{"n_experts": 128, "experts_per_token": 8, "hidden_act": "swiglu", "router_score": "sigmoid", "balance_loss": 0.00957, "norm_eps": 1e-05, "rope_fraction": 1.0, "init_std_up": 0.0569, "decay_fraction": 0.922, "final_lr_fraction": 0.0, "batch_tokens": 131072, "max_steps": 5385, "dataset": "wikipedia_en"}
Below are experts of layer 4 (counted from 0) of a mixture-of-experts language model. Rows are named router (the router's row for the expert) and show model dimensions 240-319. Each number is 500 + 50 x the weight over its row's rms, rounded and kept within 0 to 999. Numbers have three digits each.
After each expert's rows: "gets" lists some tokens that make up at least twice as much of what it gets as of all text; "raises" lists some tokens whose logits its average output raises strongly, later layers aside. This comes from a sample of Wikipedia text that the model never trained on. Tokens count by the router's weight.

# expert 108
router:548427466459482554458450359483498547530466548470611454514509481532493493483537502499473556434538461490468511502540472500530452468500577526531413490564509504509500488550541476546486540601476534440523442495527509475469522533503443479455407454
gets: "=", "\n\n", " =", " The", "The", " that"
raises: "=", "\n\n", "\n", "In", "|", "The"

# expert 83
router:555536566552556517454535377473456557577472477540542536522427566575650569552602549448417583464423588450459501507480485493478546479536458402536540432555565514521542476580480579551520473502508506472480548507520542409551468503480434421545409473
gets: " (", "–", "=", " \"", "\n", "{"
raises: "B", "W", "H", "C", "P"

# expert 122
router:492505380500509547466492448421532417487502542516558504505496468500609445521548533568450500464509471472489522509456434476539482567508543504416469424559535468408491480515493461503519506491434405523491450615543550468472559486483452547485435508
gets: "=", "\n\n", ".", "|", "-", " ="
raises: "=", "\n\n", "\n", "-", " the", " The"

# expert 124
router:565529518527491603499496507456515550470535429422578498489480552539591455519593502525491506430595526479465479552563497536600580563477580425470455435570462516478527485501522528581487449452463442523516484494468509464514543490528527508484357564
gets: " 1", "  ", " 2", " 0", " 3", " 4"
raises: "+", "–", ";", "'", " level"

# expert 21
router:473557394521452478631514479342500559449535482377443514504415472473491438577529528490435587578542531454517513542452469480597609624493553531492505577479549462513537465538477419478585500536453434493431461379521473479416391543591456495503610481
gets: "\n", ")", " Born", " information", " Location", "″"
raises: "(", ":", " (", "\n", " 1", " and"

# expert 36
router:544464443544462440450501517471558529467524556504514457519531634483564516462521489532510527520439567472469490618508468499499518474523559551439544447441432556495391486522496537584593518530596495527488391527474512489452581459458512424483503565
gets: ",", ".", " and", " that", " which", "\""
raises: " it", " their", " the", " they", " he"

# expert 11
router:507453501555473527455524497450498467549522501517488497545586550583575553487534586453437490509468436505463405528514490516492605440547457515532542497535450630490582477566524487483470498494514552438520529478455558444583485445560464485495558523
gets: "-", "–", " \"", "  ", "\n", " up"
raises: "spe", "era", "app", "rated", "awa", "ori"

# expert 60
router:489505413598553535496501513491498554524574497512514508579504566491556508451481486512421591443484602504492505531523519481528597506553522464485375533577552500519551473562523510558476525438522456448484558490537438458435501470558471536488478572
gets: "\n", "  ", " 0", "–", "19", " 1"
raises: ".", " of", ",", " as"

# expert 84
router:421467488485525606520520544373458504535615506472513382495405520587439541501517457580532489634511508548446502510492363381527528498477436415427495448542500476518486544547494475515430520513510493409521561465427501523506578524554458496488511509
gets: " of", " and", " to", " in", " for", " by"
raises: " the", " his", " their", " a"

# expert 113
router:483500530540445540519498502493458546463490505447389476551493576509642415408543462605422475503489478531418601616466499437474513480513562546460431507517449500532466478471491475561524449491550420559399467485491580428519474539488470449460509562
gets: ",", "t", ";", ")", "no", "w"
raises: "itor", "art", "han", "iting"

# expert 56
router:523532463566464593452486462495401549456456614506515541561431465436504486527463438587474601467444518435547547548560480537548537486491481533555448493513491594509480420508520575551517535553430419426577464424503443437542499450492475444521529499
gets: "\n", "\n\n", "|", "-", "\n ", "In"
raises: "-", "=", "In", "The", "Other", "|"

# expert 111
router:500488549523464532469515428396489496535575497541474455543500497501558524534491595493403546442450520571477509515519539519534545453526514471429445511476501568527504492437513444494519402528557573481469480508522502489525536415621423445450527593
gets: ".", "-", "–", "/", "^", "'"
raises: "\n\n", " and", " A"

# expert 13
router:453583392502502551461472539488508572535615519505500504485530505439586569509562539381515587443526513471506511503500518520531563513521556558534476482534520576550411535578540496534556498586423433537593472508539482565420518508541463517480519482
gets: " |", "\n", "  ", "|", "-", ";"
raises: "  ", "-", "\n", " of", "\n\n", " part"

# expert 118
router:604463404472497550489518503502505490456559453532561499526420454492451448411456505556435498559474479513487521569576469522545591510512540443494569440512440484589498449526504470559562579596626481486467517482537423443474488468563473489498406503
gets: " of", " from", " 18", " two", " between", " three"
raises: " its", ".", " the"

# expert 59
router:532558404557480434529467499394550504492534546474390468488498502513500529448611445509502608496508452398423560530487498511582486531509524506435522499503519524495430546539518444556537482547436405557432452513489518495484565429603485493492422450
gets: ")", "\"", "s", "er", " team", "}"
raises: "\n\n", " |", "\n", "s", " =", " ("

# expert 80
router:565485491558478556506522393424588539458555530438548480523416536512544480445440575418483502454454529513422489514550458466542522478527513508415468496470529631415391500471504484566529497522617569448471498469578510523517546450551443424453578519
gets: ".", ":", "=", "\"", " .", "!"
raises: "\n\n", " The", " In", " It", "\n", " This"

# expert 57
router:554503464549534470570506466446581436522518442438477397545462578486529473589481587467427531518493549552543514519574439425587558569505596396460427550481478549500468484461589470513591439560454526478509505414452514459475454478454465495474401494
gets: "0", ".", "1", " the", "2", " 0"
raises: " (", " |", "-", "s", "^", " in"

# expert 32
router:528462488526493530590542427430522459497509501481460478552438491522489509505571552502474521606423471454368514551491435451478493539495550486506528520592366445549505553471520430481483542507532589455418495477462564517465446467497479482469496428
gets: " of", "s", "'", "ern", " and", "ing"
raises: " Right", "ood", "ment"

# expert 72
router:528570452640535453495473529435563483506544498501531395553475574553504537519482440497474582476455525512462528595457420536469559639582616467489488508516510461514535463609539490519501553519482435397435541453462574546411522445483458444478443472
gets: ")", "0", "1", "2", "3", "4"
raises: ".", "\n", " .", "\n\n", "^", ";"

# expert 37
router:502544532602541481455458477479439495504517583545557501519338453528610432525561567524435577575481533429410512499525515497488564523534454443497562463542503509503435449572481510578527505494505449409516498444547478479483477461482386415496553493
gets: "\n", " (", "\n\n", " \"", "\n ", "/"
raises: "-", "M", "H", "Th", "Ch", "The"

# expert 12
router:547556442608593544488504504528545477486464545609624413474501528461531502551518421602486537500479475523501470566561434468436532602572544466483433533466508530475581624580482493481501515511556508444446583484521516480443499539598461517552497504
gets: ",", "19", " May", " September", " August", " October"
raises: " a", ",", " in", " the"

# expert 47
router:562502479525455465445444535502439530516475500548549522492485465445585496546476558422504439540491445468511532499482440463532521483526468526477483463491523517473488445484500509537595547486502491572502393552579564499418506512547394491524485411
gets: "=", "\n\n", " well", "ter", " all", " then"
raises: "-", "=", " to", "\n", " the", "\n\n"

# expert 41
router:490482543557601572453533454505449612517518476528487517517469480427466404587437554530498583523429613495476488464461429507522470448533470357467442432557431487464524445512488509565531472551502515472401480476489547502539491437531386505489527560
gets: "-", "/", " New", "N", "–", " Al"
raises: "nel", "gg", "yg", "uz"

# expert 109
router:505520474549529412517479399503522578498582526510469526447434474473513472544535542479475499495489521527444430529492536526523628437480448455413500461538491550400477518414538516484566543539580560501390457480560621404443499512491477512512543569
gets: ".", ",", "/", "%", "°", "}"
raises: " 15", " 6", " 5", " 7", " 8"

# expert 46
router:422616550574453571442436521432481516557538414451463468456519489413578452527561519540491542471478440521452513532562513544493633513542483530520444503551496536411447529495472516523598528569418464515546431508471532498528464592539570475508434441
gets: " |", "|", ";", " were", " include", "now"
raises: "  ", " -", " –", "-", "\n", " —"

# expert 25
router:590523482549487541495538468492471460472518557493422496483527580472512500517550419552506490548508515400470581526479432537506494514542475492433445619576536532599516572481521453619591455593557385468536410479479560530541504490569440487580550443
gets: " by", " St", "s", " of", " R", " I"
raises: "s", "es", " of", " and", ",", " the"

# expert 62
router:461510486542515574536517529564471475562538533570559530487488562554633538512549453506506498539565441374414509476486559470504492516562472418443513473460566557523518556596517478517541504472620463540467540524523544515539550531510512470535454513
gets: "d", "n", "ed", "r", "ing", " not"
raises: " over", "ging", " around", " between", " them", "gers"

# expert 14
router:498555447586510457466582478478486520470538443461603499562490537615550455464545479504436488492484510518499433496505493467573649568531594591493442482561501559505507582518557509502493484490523488440509570479487480481433563458468477518536400506
gets: "  ", " 0", " 1", " 2", "0", "1"
raises: " |", ".", "\n", "\"", ";", "\n\n"

# expert 20
router:417431463476540549541518530408540561500634526510542415451423526478484465489587502510526521550560544540420539472559419425547561466485472487448457460639512510555502529534507493472476527598504510481504488508478506489446516494492479519554454567
gets: " of", " for", " in", " with", " on", " from"
raises: " the", " this", " their", " his", " these", " her"